python train.py --n_layer=9 --d_model=320 --d_expert=96 --moe_layers=[0, 1, 2, 3, 4, 5, 6, 7, 8] --lr_router=0.00059 --norm="rmsnorm" --tie_embeddings="early" --optimizer="soap_variant" --lr=0.00354 --beta2=0.98 --seq_len=2048
Below are experts of layer 4 (counted from 0) of a mixture-of-experts language model. Rows are named router (the router's row for the expert), gate (a neuron's input weights, with its number), up (a neuron's input weights, with its number), down (a neuron's output weights, with its number) and show model dimensions 160-191. Each number is 200 + 40 x the weight over its row's rms, rounded and kept within 0 to 999.
After each expert's rows: a language model's description of what the expert responds to. This comes from a sample of Wikipedia text that the model never trained on.

# expert 18
router,203,177,180,211,201,166,231,198,186,192,217,157,125,104,158,182,131,192,164,210,162,161,224,172,174,248,146,216,258,237,214,174
gate0,205,140,156,192,220,224,228,255,239,142,182,226,231,181,256,202,173,209,121,208,127,256,247,246,173,238,216,153,214,197,129,198
up0,203,140,200,155,200,167,165,219,170,142,211,169,257,178,182,257,171,298,194,219,290,191,203,160,176,197,236,211,171,256,267,134
down0,308,99,203,260,202,218,198,155,138,163,177,284,159,171,183,231,225,136,196,201,241,127,128,137,122,212,227,185,263,154,163,218
gate1,178,194,230,173,241,212,236,207,136,210,185,76,160,152,195,177,286,195,198,233,277,111,192,252,118,204,176,191,194,178,119,170
up1,151,144,245,211,238,229,137,175,194,208,236,233,223,191,231,161,196,245,195,222,218,145,166,194,186,234,236,247,201,133,209,154
down1,233,219,206,220,247,259,197,219,228,255,274,253,228,262,223,160,252,186,232,199,175,177,226,236,226,207,228,251,166,298,194,217
gate2,232,210,211,249,173,177,197,269,235,202,177,210,194,212,181,174,251,273,205,269,251,175,205,214,298,207,243,232,163,241,300,201
up2,223,196,194,209,171,146,245,291,260,205,159,215,280,204,222,103,238,179,212,228,221,198,198,226,234,214,185,255,191,277,250,235
down2,171,219,253,204,173,140,211,155,193,235,206,221,212,178,154,173,226,220,192,204,178,209,255,182,227,134,159,185,251,170,181,247
gate3,276,232,247,218,138,295,227,230,192,197,268,236,208,254,160,247,180,204,198,220,195,179,205,229,226,142,236,264,200,201,207,172
up3,165,176,210,201,177,189,208,283,171,305,198,167,191,223,231,238,191,185,249,273,155,111,215,159,272,226,203,238,180,160,196,291
down3,159,199,200,267,141,175,216,218,151,161,167,147,218,190,193,245,295,214,163,202,204,137,165,205,176,179,146,229,173,199,143,193
gate4,154,239,212,191,159,176,170,205,253,159,212,313,167,256,162,150,174,167,170,137,183,182,185,197,195,215,138,230,272,168,157,236
up4,215,176,181,181,226,259,171,213,159,273,216,256,202,198,141,156,214,239,179,160,243,163,155,235,203,154,181,116,225,194,286,238
down4,249,167,97,170,202,207,165,202,201,188,155,262,223,187,227,221,208,191,130,241,207,154,243,239,234,240,296,148,149,171,212,177
gate5,176,214,225,215,209,196,240,264,163,174,218,160,251,131,227,195,318,209,183,247,164,208,175,149,196,220,178,288,138,180,159,214
up5,232,112,145,229,240,145,173,207,183,183,177,216,221,249,128,159,130,146,247,200,182,171,178,268,213,228,297,215,216,239,213,207
down5,140,151,160,175,264,193,171,141,144,211,183,260,117,161,234,224,213,154,195,155,264,182,160,155,245,235,235,260,163,167,239,186
gate6,233,292,226,218,236,207,136,192,277,197,215,230,247,200,216,197,237,252,233,237,289,247,119,208,240,130,213,227,133,270,172,172
up6,153,141,194,194,186,181,120,173,94,217,195,185,222,263,255,152,223,278,220,193,214,152,194,217,189,172,198,163,85,150,185,194
down6,146,218,201,205,184,168,248,207,225,152,186,178,182,143,187,180,181,169,204,209,200,261,204,246,254,216,223,151,133,263,206,271
gate7,194,274,213,196,184,242,200,159,246,234,301,214,138,198,231,138,184,189,183,233,254,203,193,183,193,116,146,188,232,226,219,199
up7,219,134,147,196,200,144,198,180,165,225,146,226,210,275,198,241,200,177,172,212,211,196,271,151,204,139,219,243,209,216,271,277
down7,153,229,219,192,162,175,144,205,213,229,307,145,218,233,201,156,223,147,222,210,235,159,193,142,227,245,227,204,182,253,207,261
in/ra syllable pieces. Syllables like in, ra, ta, ma, di inside words such as Basin, certain, urination, plus the preposition in and sentence-initial In.

# expert 26
router,199,215,151,229,217,133,206,252,207,215,245,197,191,159,185,268,206,164,188,220,113,198,147,215,199,189,208,231,270,201,210,184
gate0,175,181,189,200,130,155,255,214,226,276,124,212,179,251,169,233,156,183,183,179,300,245,107,210,196,269,220,200,207,275,202,135
up0,231,176,217,166,120,156,241,229,191,231,232,178,213,226,215,181,122,156,170,215,213,185,200,246,202,247,195,258,200,160,232,207
down0,204,343,217,225,167,275,238,165,215,231,275,240,268,200,195,202,237,201,186,238,229,208,201,160,263,206,218,215,284,159,228,234
gate1,140,134,201,243,228,264,156,233,193,196,195,218,171,219,187,186,166,195,208,112,217,196,214,268,261,206,254,208,174,209,202,237
up1,152,199,178,222,146,200,198,232,190,206,181,261,175,192,162,210,170,174,231,173,181,257,204,229,214,185,187,158,187,177,187,161
down1,264,209,198,218,196,218,144,221,284,299,237,163,271,184,195,150,219,185,251,210,238,196,166,212,125,295,158,192,212,162,190,196
gate2,171,177,187,241,242,230,124,198,138,187,71,134,213,227,218,215,196,139,305,205,165,194,204,181,214,229,230,260,252,139,230,157
up2,213,205,186,177,207,160,190,196,210,212,244,177,164,144,207,176,175,235,161,213,136,180,207,284,174,235,212,151,142,177,156,180
down2,125,229,157,179,214,252,249,289,158,76,192,155,219,216,179,236,151,168,229,161,210,168,193,258,224,198,186,187,185,134,182,209
gate3,194,244,172,227,182,116,179,160,180,198,183,130,185,199,221,201,267,180,174,190,166,105,187,205,160,257,167,156,210,187,249,252
up3,180,177,237,218,204,223,287,177,171,255,211,179,240,232,197,170,211,231,181,213,205,185,179,197,243,230,186,209,169,193,179,203
down3,129,193,197,228,206,173,185,197,197,234,111,239,194,224,186,224,237,160,202,222,171,191,157,151,247,234,131,177,141,186,233,122
gate4,188,191,226,195,170,231,244,184,244,166,196,156,159,110,197,192,173,151,210,133,189,208,271,226,136,183,187,157,238,241,148,148
up4,212,192,173,220,136,202,216,208,178,188,301,165,200,166,153,157,189,152,253,187,171,215,225,182,180,101,196,134,150,213,149,201
down4,211,173,210,153,184,205,134,270,254,173,209,178,195,213,217,208,223,217,237,198,192,219,227,227,202,239,189,221,253,156,248,225
gate5,169,211,198,233,229,161,138,230,92,306,188,275,164,207,259,215,279,229,269,241,240,212,213,166,168,157,201,209,224,243,192,222
up5,173,196,186,198,191,117,181,188,186,274,206,271,233,229,209,174,225,201,178,202,128,189,180,221,173,219,200,248,143,207,198,198
down5,131,237,184,188,261,261,200,186,222,257,199,245,218,302,267,206,259,245,250,171,177,183,193,221,171,231,227,167,239,159,123,229
gate6,217,159,217,192,262,207,216,179,204,217,117,259,258,203,170,174,143,257,127,259,177,211,180,164,167,255,179,236,198,194,221,241
up6,183,223,233,191,180,236,229,244,222,229,181,295,278,228,263,186,213,219,196,244,195,196,257,233,165,199,218,212,149,156,207,172
down6,160,193,243,168,147,153,216,215,190,229,224,193,154,167,267,207,138,264,187,222,158,198,178,152,166,184,197,164,199,149,236,161
gate7,216,249,131,212,220,190,207,201,198,279,188,165,148,282,258,255,201,264,210,308,152,238,284,165,208,203,116,189,157,198,198,216
up7,181,104,176,197,210,243,177,161,213,214,216,263,194,251,269,222,181,248,176,116,216,190,160,222,269,145,210,213,181,164,290,206
down7,240,197,203,188,260,244,180,190,214,168,178,233,164,235,184,202,240,202,202,155,213,111,183,238,131,184,164,245,223,109,276,171
Numbers, ordinals, inner letters. Words like first, two, one, other, some after the or of, plus inner letters g, t, n, as in cogon, basketball.

# expert 7
router,232,239,245,212,291,177,170,224,164,148,238,178,234,168,157,280,117,150,210,215,178,203,137,189,183,194,214,243,216,248,160,234
gate0,180,169,254,151,174,175,274,207,227,203,182,176,95,317,250,197,203,182,257,196,119,188,247,250,248,183,240,258,161,191,220,244
up0,192,139,155,218,216,168,280,139,192,192,246,183,152,188,159,227,185,267,185,193,224,202,194,228,213,253,197,169,178,238,157,192
down0,194,107,234,98,188,246,197,220,128,224,199,229,220,216,204,270,153,206,189,216,124,191,166,229,138,203,140,207,171,209,231,185
gate1,226,199,187,178,286,166,223,198,186,250,233,217,219,216,210,246,205,181,226,153,204,226,180,254,173,152,181,210,270,151,196,250
up1,190,230,217,220,183,261,202,242,221,118,193,215,263,223,135,261,115,242,173,195,166,181,231,195,223,193,152,228,224,140,264,178
down1,204,189,213,190,243,176,180,256,183,236,302,208,167,187,114,187,227,165,177,219,187,158,145,265,144,146,161,151,162,215,167,262
gate2,138,183,175,225,193,258,270,212,231,209,180,160,145,186,212,178,282,217,209,163,161,183,237,297,198,230,207,159,141,235,233,134
up2,246,205,234,220,181,213,194,114,230,181,242,236,281,230,215,139,209,151,196,177,185,198,214,282,261,242,198,201,207,221,149,176
down2,134,173,228,174,244,202,243,250,196,246,176,210,206,153,178,263,220,175,137,187,226,282,235,152,270,155,187,229,240,198,188,147
gate3,261,256,194,171,148,275,194,206,137,206,199,148,227,184,187,246,203,120,219,116,209,218,208,249,207,147,269,158,197,173,318,174
up3,170,164,188,166,166,199,179,189,266,136,200,202,192,231,170,140,184,174,222,143,217,215,261,207,223,239,153,186,244,198,303,184
down3,166,184,158,162,183,234,239,170,148,147,178,246,118,229,121,185,200,244,206,247,253,179,196,179,202,202,211,168,204,221,91,204
gate4,137,202,163,264,281,252,262,204,191,202,209,249,171,301,170,188,227,132,224,154,190,213,234,244,119,202,232,275,148,149,240,176
up4,188,190,228,183,152,197,191,211,193,151,154,192,202,211,203,155,226,142,217,139,138,194,146,140,190,109,278,258,262,230,202,213
down4,130,222,259,219,216,204,227,222,203,258,219,217,180,171,189,177,202,127,174,218,181,212,142,206,201,70,228,253,183,223,192,241
gate5,142,230,236,125,187,225,300,191,237,178,230,228,231,258,262,255,262,271,170,232,139,203,225,199,222,228,223,242,252,228,135,145
up5,170,194,167,250,237,176,237,239,187,159,202,226,259,167,193,251,241,188,192,202,218,191,198,209,204,210,302,243,208,158,199,190
down5,178,158,205,218,145,181,221,139,205,224,184,138,169,179,197,234,196,205,192,143,187,207,209,193,90,244,189,229,158,159,173,172
gate6,197,154,240,204,166,179,230,191,191,131,198,222,187,210,255,253,216,204,204,185,164,161,222,263,181,233,168,178,201,281,212,157
up6,177,186,276,174,207,196,199,182,215,174,204,237,180,188,211,275,202,159,216,186,202,245,269,217,230,255,173,136,270,269,236,180
down6,270,197,249,238,156,173,222,221,226,179,279,228,138,222,185,94,205,266,210,195,203,199,249,168,173,131,289,249,161,187,270,240
gate7,156,234,197,264,167,184,217,197,316,233,190,240,146,251,206,222,252,224,191,218,299,179,228,199,146,196,243,239,201,256,200,213
up7,193,205,227,178,200,189,172,121,183,191,163,221,278,217,211,222,145,207,210,149,159,220,244,169,253,265,252,253,209,218,171,175
down7,181,219,216,223,195,199,252,223,255,243,229,222,232,220,160,157,257,191,250,289,207,172,255,176,196,255,241,235,221,186,207,228
Foreign-name syllables. Middle syllables of foreign personal and place names, often Slavic, Italian, Japanese or non-Latin scripts, such as Dra-go-ni, Ya-no-fsky, Yu-ka-ri.

# expert 13
router,207,308,219,235,221,148,193,256,203,199,190,174,192,203,212,174,159,109,240,237,137,214,187,149,248,239,198,178,167,260,227,153
gate3,172,213,137,207,244,295,218,194,85,164,240,189,222,154,297,239,216,245,154,211,164,206,196,249,217,218,232,249,142,166,139,230
up3,192,191,106,232,213,185,178,207,188,199,235,143,246,198,311,278,246,193,181,134,215,231,198,156,189,186,245,175,149,162,162,214
down3,233,206,201,214,217,205,185,168,253,274,122,206,182,193,163,152,231,189,225,201,194,216,251,156,166,208,158,172,179,235,210,228
gate4,190,187,160,219,216,201,186,229,260,168,239,199,201,229,221,171,209,200,242,273,253,157,149,176,155,190,193,195,240,163,148,183
up4,218,199,165,181,196,216,232,241,224,199,194,220,136,236,196,157,204,219,214,186,248,169,191,242,207,237,150,161,182,214,226,144
down4,191,272,252,204,159,166,228,216,322,245,178,208,173,188,236,155,252,157,188,210,196,218,221,139,176,190,136,191,195,182,233,247
gate5,188,164,239,237,252,202,230,275,150,165,192,208,139,188,133,261,170,226,234,118,239,256,228,223,114,175,239,227,166,175,241,174
up5,191,216,192,212,211,185,174,151,215,148,210,176,200,254,175,190,286,174,252,221,136,136,251,299,172,170,219,166,228,179,204,151
down5,217,191,237,151,221,249,203,209,144,123,193,113,224,279,225,187,177,129,173,210,164,153,167,260,190,158,191,198,198,179,214,143
gate6,216,246,180,164,160,237,219,182,210,213,222,136,180,161,288,171,219,136,108,254,210,247,191,128,170,206,154,195,150,230,163,174
up6,241,161,162,183,300,182,149,217,163,152,298,252,238,257,195,186,181,223,248,243,179,214,220,268,254,230,217,176,312,205,222,241
down6,151,211,132,178,194,187,247,240,240,227,286,165,235,304,224,162,237,223,212,200,201,117,203,154,148,199,234,209,241,159,183,196
gate7,212,298,263,235,238,259,227,223,179,239,193,149,159,169,180,161,203,190,236,159,195,146,143,226,200,214,162,204,151,164,201,198
up7,206,261,186,222,188,203,158,225,208,155,178,211,181,228,176,141,134,230,202,229,197,175,229,277,225,221,118,202,134,259,168,262
down7,219,176,208,164,161,168,214,163,149,175,231,159,259,187,209,234,185,241,169,246,162,222,156,151,167,227,200,242,164,196,244,223
gate8,184,196,201,234,187,106,175,216,216,240,136,212,214,191,264,260,219,162,201,180,146,216,183,175,216,257,186,211,163,170,145,254
up8,178,257,264,165,153,231,205,185,230,176,159,160,196,167,132,203,234,188,217,282,169,267,188,129,211,221,193,185,162,188,227,269
down8,204,284,200,157,193,243,189,186,231,206,273,199,161,193,251,148,193,223,239,221,213,172,175,252,252,199,252,208,225,249,239,224
gate9,185,233,144,105,185,233,181,212,222,262,222,236,215,266,228,206,186,249,128,198,179,204,158,281,128,131,107,159,191,169,216,157
up9,202,195,226,214,210,196,247,178,179,153,238,176,173,158,190,136,229,199,256,224,256,210,192,188,290,293,275,152,195,277,177,217
down9,177,184,229,193,223,215,250,250,167,195,223,190,170,241,242,223,232,280,168,191,136,217,188,72,242,175,202,231,164,153,185,203
gate10,234,219,198,261,179,183,169,194,168,273,178,177,197,240,184,216,196,117,211,252,203,201,203,178,279,275,181,158,226,213,194,195
up10,178,221,208,171,161,283,202,149,190,205,213,233,187,220,205,259,185,167,220,147,179,209,157,183,197,274,170,203,202,140,277,221
down10,210,193,221,187,215,258,238,220,203,151,161,184,189,147,304,191,220,182,189,207,190,230,205,202,186,123,206,211,212,197,206,212
Place and nation names. Geographic and national words, such as United, New, South, State, American, and final pieces of place names like New York, Mary-land, California.

# expert 0
router,184,237,140,203,211,174,225,214,156,210,239,189,229,148,171,221,84,208,200,173,107,216,153,133,203,186,180,213,192,195,211,163
gate3,224,185,225,230,185,155,186,158,200,195,228,99,190,205,81,107,172,200,203,146,185,268,208,218,206,216,185,184,180,191,224,256
up3,229,223,227,192,176,232,297,190,150,226,181,155,194,246,193,209,215,280,136,174,157,215,265,147,231,131,239,202,166,95,239,235
down3,192,269,251,204,222,178,192,212,238,226,185,242,282,273,226,183,198,184,198,259,200,222,237,168,132,160,165,210,194,237,263,160
gate4,163,186,167,267,170,199,182,196,209,212,190,118,177,175,176,146,194,168,332,274,158,132,204,247,162,194,160,255,268,251,259,92
up4,198,233,195,188,221,153,226,162,277,223,159,114,236,211,208,227,189,269,246,215,210,165,188,205,136,162,277,207,229,216,235,117
down4,177,166,236,211,183,219,284,155,203,223,223,154,169,215,199,257,226,193,184,189,156,193,192,176,287,203,218,242,181,263,184,226
gate5,146,210,266,128,157,190,119,177,149,200,205,196,225,133,136,268,151,215,125,209,270,150,165,196,193,178,224,189,163,256,233,198
up5,188,191,231,120,206,234,231,58,236,191,183,182,232,178,180,217,162,195,177,228,267,224,188,222,171,256,247,267,198,198,197,252
down5,232,137,108,212,134,253,221,221,128,251,192,209,232,231,186,153,200,170,173,188,192,242,198,160,215,250,246,218,152,234,178,186
gate6,149,205,184,198,232,225,190,212,229,152,169,233,210,216,231,156,189,203,199,211,210,203,199,189,201,174,161,156,226,144,123,240
up6,190,240,176,247,141,154,189,157,186,194,227,218,195,225,179,140,205,221,188,197,233,273,156,234,236,188,223,189,166,133,200,267
down6,143,163,200,177,177,169,214,179,231,199,249,182,197,242,124,167,207,207,174,232,182,260,246,185,281,203,164,194,221,159,104,146
gate7,228,220,171,229,297,155,150,190,228,165,184,268,184,180,199,162,233,109,207,195,298,204,283,143,220,218,232,157,130,199,220,237
up7,161,185,194,198,145,220,192,239,242,208,241,200,94,260,205,179,204,195,150,254,225,229,162,209,198,187,264,175,141,235,173,224
down7,192,221,229,194,161,135,258,172,221,271,226,206,113,222,146,264,131,155,263,209,185,172,209,164,237,256,200,178,199,224,263,216
gate8,243,220,151,219,153,183,212,230,82,153,173,246,182,196,187,132,156,219,143,249,217,180,221,174,150,206,227,181,281,202,206,223
up8,250,202,146,239,221,226,176,182,262,175,146,217,218,196,172,204,49,266,192,242,227,146,205,177,243,247,207,154,205,191,249,195
down8,162,253,271,164,199,209,188,88,218,213,174,189,262,217,180,128,164,247,134,158,204,220,229,182,172,278,212,191,175,185,230,178
gate9,140,147,155,212,238,203,146,287,198,145,242,224,229,168,245,158,148,245,252,245,150,181,266,231,240,165,133,145,227,195,148,311
up9,244,270,196,237,256,191,213,187,199,200,179,184,138,231,142,220,280,194,199,161,257,180,134,195,164,256,225,185,120,158,233,177
down9,195,206,187,178,185,194,187,89,177,214,166,215,187,215,183,209,230,219,183,120,225,177,167,209,276,213,246,277,240,197,208,217
gate10,150,171,140,178,260,207,156,301,218,159,208,203,228,176,255,218,172,167,192,223,152,163,186,174,268,184,197,189,184,177,149,217
up10,157,191,229,201,159,214,199,175,215,265,217,234,147,170,115,227,276,227,253,96,198,165,239,260,225,245,200,224,159,208,306,210
down10,204,240,201,189,196,171,285,230,83,234,176,172,230,227,229,183,194,189,190,136,254,241,228,243,204,173,270,160,187,184,218,203
Table cell separators. Pipe separators between cells in wiki tables of sports records, results and elections, plus list dashes, colons, semicolons like | – ;.

# expert 1
router,176,217,150,219,273,231,227,251,99,138,245,210,255,177,220,218,188,181,174,171,154,212,165,117,218,172,143,232,235,160,233,180
gate3,129,200,179,252,242,167,161,244,186,152,197,211,221,195,213,213,220,252,209,173,236,216,175,112,161,180,152,165,134,131,216,121
up3,205,179,154,229,196,180,214,241,236,182,150,204,151,145,197,256,179,148,219,218,163,122,255,184,179,192,161,198,291,223,259,191
down3,181,183,177,202,292,224,180,207,258,172,237,233,163,271,134,227,216,197,214,253,243,188,170,185,183,215,234,127,207,166,229,181
gate4,178,150,163,234,175,152,160,218,215,227,207,218,207,254,187,220,205,224,261,155,214,165,149,204,162,195,180,132,176,232,213,153
up4,174,186,179,208,250,304,227,153,202,186,206,223,180,233,159,242,172,159,157,250,134,256,190,178,275,217,197,203,200,210,229,241
down4,240,283,174,239,218,204,142,199,199,218,169,158,251,243,171,219,145,149,187,228,205,174,242,189,266,167,237,275,138,197,171,173
gate5,170,195,232,260,152,216,228,201,231,197,212,196,190,195,203,230,177,217,213,182,203,231,270,255,212,200,178,288,223,225,235,198
up5,205,153,206,182,179,221,216,161,160,181,200,201,246,201,114,236,212,204,193,257,240,245,289,180,142,210,199,243,232,303,352,190
down5,207,186,211,116,235,186,228,234,148,199,225,191,220,183,201,212,228,144,197,120,252,187,112,199,152,250,216,243,253,227,196,246
gate6,273,223,116,233,274,199,199,177,211,116,224,186,179,252,221,215,232,212,129,199,155,175,167,233,191,210,186,180,162,202,240,166
up6,225,173,233,255,180,179,172,232,190,191,238,255,280,207,220,183,297,212,251,162,179,197,179,192,181,80,251,197,263,208,197,269
down6,217,175,166,207,167,159,176,183,238,129,202,231,220,250,134,261,202,288,185,174,251,220,168,188,233,275,139,207,189,213,114,153
gate7,170,188,283,173,192,193,163,163,159,174,237,226,250,198,177,168,194,171,202,179,314,144,198,248,163,248,219,189,169,143,206,177
up7,202,187,161,240,207,237,224,213,210,226,92,241,139,148,227,245,146,220,182,249,199,241,184,188,189,149,225,179,193,227,199,251
down7,282,188,230,197,142,252,260,220,181,141,156,226,219,165,219,296,149,202,161,226,163,218,196,250,323,224,187,204,139,133,187,192
gate8,179,140,261,194,200,140,186,169,218,242,239,200,224,200,208,137,255,166,192,217,195,180,282,184,175,187,261,179,244,216,275,196
up8,207,148,221,149,144,204,169,85,208,224,139,128,149,199,245,238,199,190,166,230,184,211,257,139,228,179,124,174,199,284,254,238
down8,201,279,140,226,201,204,188,249,178,198,200,136,258,208,150,264,187,269,179,200,263,209,223,193,285,216,215,177,193,210,112,109
gate9,191,122,181,206,125,217,208,211,238,180,214,126,222,169,249,152,150,157,165,185,194,177,210,199,204,164,253,183,196,226,215,131
up9,203,202,107,213,190,231,165,242,197,154,142,178,121,218,205,170,191,155,123,189,143,306,269,206,131,194,209,194,277,194,123,191
down9,224,245,225,190,144,241,200,213,131,303,149,189,187,237,235,197,225,242,242,212,205,214,174,218,193,170,164,137,170,214,239,190
gate10,257,197,252,144,224,227,191,159,255,210,184,230,120,247,193,124,181,192,162,179,179,169,167,167,194,214,158,227,212,242,251,217
up10,246,203,151,138,261,197,214,156,168,148,161,190,172,151,205,108,216,146,173,228,167,174,179,152,192,258,235,184,195,192,239,111
down10,227,136,223,210,206,217,131,148,248,200,206,228,237,211,141,201,212,173,269,214,195,198,200,184,115,154,139,231,216,217,204,227
Verb inflection endings. Verb suffixes and past/participle forms, mostly -ed and -ing after a stem, such as spar-ed, defend-ing, made, used, found.

# expert 30
router,217,277,188,165,230,186,248,253,117,196,181,180,201,184,164,293,118,208,249,210,199,158,103,211,259,187,175,236,154,247,229,207
gate3,192,127,219,177,149,147,219,244,190,134,211,188,270,180,192,187,267,205,271,194,146,122,200,171,126,160,168,160,226,207,229,181
up3,212,165,217,265,219,229,143,181,155,241,213,137,156,268,256,151,218,179,165,165,236,296,284,110,222,248,201,264,175,218,221,207
down3,192,189,258,258,204,188,148,193,229,170,215,153,238,149,211,153,220,163,241,174,120,210,178,110,197,195,191,259,238,200,178,190
gate4,229,156,153,143,239,210,188,162,214,224,184,203,213,214,215,224,238,180,198,207,127,200,213,213,285,203,202,145,243,233,197,199
up4,211,223,269,216,223,254,292,279,200,243,248,187,245,157,205,183,249,230,243,276,201,216,255,267,175,259,250,262,157,185,232,243
down4,221,170,152,184,213,172,190,161,64,235,251,174,199,272,209,187,157,180,203,187,228,256,204,259,107,178,210,236,224,199,268,195
gate5,201,278,178,207,217,206,231,195,191,218,272,258,278,207,183,204,184,216,242,223,196,219,233,186,218,142,197,231,219,254,205,216
up5,229,272,177,182,265,218,185,192,217,182,225,207,153,222,204,192,174,224,158,141,130,192,197,168,214,208,142,162,190,218,201,213
down5,210,162,155,168,147,174,232,191,213,136,234,203,284,229,194,294,230,202,216,238,202,179,143,198,155,201,195,190,270,280,224,214
gate6,244,233,186,162,248,188,220,239,206,309,222,155,244,182,209,196,236,197,163,154,188,201,189,226,166,231,215,191,160,194,174,147
up6,261,283,200,206,237,157,199,275,136,229,212,143,231,235,152,107,136,235,202,209,221,189,237,191,185,128,218,171,128,192,144,212
down6,186,149,223,260,274,225,166,162,191,226,193,132,196,141,223,204,160,244,200,98,293,192,195,217,115,244,186,199,132,268,160,256
gate7,226,224,176,219,141,178,227,303,241,182,206,237,190,142,214,202,180,186,203,199,235,173,169,243,226,138,101,230,219,173,249,228
up7,185,240,196,206,278,162,209,190,156,220,190,221,224,189,177,234,223,255,150,205,212,233,188,207,215,227,181,190,199,181,207,125
down7,233,168,242,192,128,201,171,177,186,209,224,205,193,141,141,172,144,204,228,207,243,214,95,232,237,155,207,174,262,220,168,129
gate8,223,171,209,165,208,280,235,238,201,239,170,214,224,198,186,146,154,236,298,210,244,154,204,235,170,184,306,214,260,164,157,246
up8,213,278,197,209,196,249,163,180,188,203,247,131,237,203,154,251,225,180,171,217,175,245,187,203,133,174,130,205,245,246,192,269
down8,200,238,189,202,136,169,184,295,191,166,221,140,234,235,231,159,190,210,195,216,150,171,200,113,221,185,235,230,194,238,196,165
gate9,284,231,158,146,243,124,254,227,162,206,253,224,126,125,278,214,202,228,207,244,222,162,174,207,229,220,214,165,245,149,179,184
up9,167,217,225,247,207,262,205,182,218,248,92,219,274,297,122,219,150,250,191,204,226,270,188,177,183,242,209,220,157,243,153,192
down9,197,164,192,294,159,240,260,211,255,240,229,258,234,194,200,205,158,190,188,187,200,242,240,156,296,185,215,234,197,237,176,228
gate10,167,220,220,147,202,175,220,216,195,269,187,196,165,266,235,196,295,190,181,176,173,173,261,217,167,177,202,243,277,158,202,209
up10,263,152,215,199,218,177,132,202,168,201,164,203,153,160,233,175,237,196,151,167,149,169,238,179,184,167,238,240,246,182,177,117
down10,191,291,215,187,288,215,176,173,205,197,171,239,182,155,213,178,168,230,194,208,213,278,226,221,208,242,175,146,169,197,199,112
Digits in numbers. Numeric tokens and digits in scores, dates, vote counts, percentages and list numbers, often within tables, like 114–110, 38.1.

# expert 5
router,209,237,209,210,270,235,193,203,144,222,228,181,204,126,162,285,219,171,195,168,138,208,179,202,235,204,183,217,254,274,240,140
gate3,283,186,145,184,200,141,245,209,257,232,140,157,184,246,236,249,226,191,237,215,166,187,210,174,196,199,225,171,241,238,176,261
up3,216,212,102,260,334,137,190,231,207,303,204,168,158,247,170,230,235,178,172,114,219,155,175,181,203,214,174,179,185,264,215,205
down3,231,239,158,221,221,114,213,207,173,217,201,151,262,147,150,295,234,177,198,187,188,195,201,172,202,189,211,170,220,122,104,266
gate4,179,204,138,129,178,251,203,137,184,216,168,167,199,178,143,242,213,173,226,191,230,100,191,204,148,186,242,143,215,230,200,229
up4,166,296,172,282,261,151,239,184,176,224,190,167,198,210,231,221,208,206,218,211,150,249,214,234,213,214,184,176,237,267,215,208
down4,216,261,259,181,194,241,169,222,150,209,202,181,149,138,236,153,175,261,123,210,304,154,81,184,216,243,235,158,203,146,248,185
gate5,185,173,211,248,168,175,217,194,124,252,201,194,133,221,168,233,236,187,219,166,165,199,257,99,210,198,152,203,135,215,246,244
up5,252,262,185,258,226,165,170,192,172,232,155,212,171,274,268,175,218,198,254,289,158,181,299,174,172,188,215,185,198,244,203,208
down5,202,203,232,190,220,169,157,128,236,200,189,163,151,203,246,137,291,264,203,209,168,213,249,194,132,124,207,227,255,192,236,272
gate6,281,235,182,143,107,180,152,206,166,124,227,180,145,254,210,212,193,218,221,213,233,248,108,267,245,182,181,194,285,219,171,190
up6,125,210,209,254,271,161,205,181,242,200,169,236,161,243,231,177,181,146,278,142,172,153,198,110,225,195,205,185,233,209,180,102
down6,153,259,137,167,213,137,148,200,212,206,134,139,211,208,249,170,179,200,167,127,193,196,231,178,191,93,202,281,149,237,171,269
gate7,194,164,188,199,239,227,290,227,175,244,149,195,173,306,137,161,223,221,182,212,224,237,185,228,172,222,265,188,179,236,211,187
up7,169,239,149,203,221,250,194,201,182,137,228,204,181,179,222,229,157,179,186,170,217,116,277,222,156,122,195,176,197,228,230,213
down7,219,208,178,211,213,180,230,228,190,225,171,242,167,161,163,165,144,168,227,168,167,154,170,153,271,269,173,187,131,185,139,145
gate8,217,225,144,222,202,191,182,196,203,186,161,256,254,189,150,278,275,160,258,238,151,206,180,242,159,206,216,244,146,211,234,189
up8,185,188,205,207,196,256,142,218,151,214,246,165,184,229,205,211,177,216,198,172,239,200,196,175,119,179,178,171,213,192,202,205
down8,187,231,192,190,129,148,201,222,194,230,221,207,185,184,185,172,100,216,178,189,228,256,215,199,205,263,239,210,183,163,208,240
gate9,238,196,177,264,220,197,122,184,188,224,212,164,232,220,171,138,145,176,256,230,218,201,176,174,196,147,179,147,208,151,177,208
up9,178,169,171,174,181,221,251,139,180,171,151,238,204,160,228,213,209,241,158,169,163,211,244,252,167,186,223,242,199,236,238,170
down9,229,277,263,148,141,180,186,217,197,143,252,276,212,175,191,279,202,136,160,204,215,152,234,231,234,165,181,208,146,273,229,144
gate10,161,187,156,217,235,208,152,212,157,261,210,190,228,129,162,206,158,233,213,199,57,191,165,174,227,268,159,108,214,143,244,221
up10,98,257,193,220,197,162,190,187,221,209,183,180,170,144,155,114,167,192,268,235,239,209,285,248,164,234,255,190,205,179,195,246
down10,230,168,254,240,187,218,172,220,172,171,207,203,201,236,165,172,211,264,211,220,210,174,247,169,204,170,218,280,243,169,212,185
Prepositions after content words. Prepositions following verbs or nouns in running prose, especially of, in, to, for, on, by, at, from, e.g. Minister of.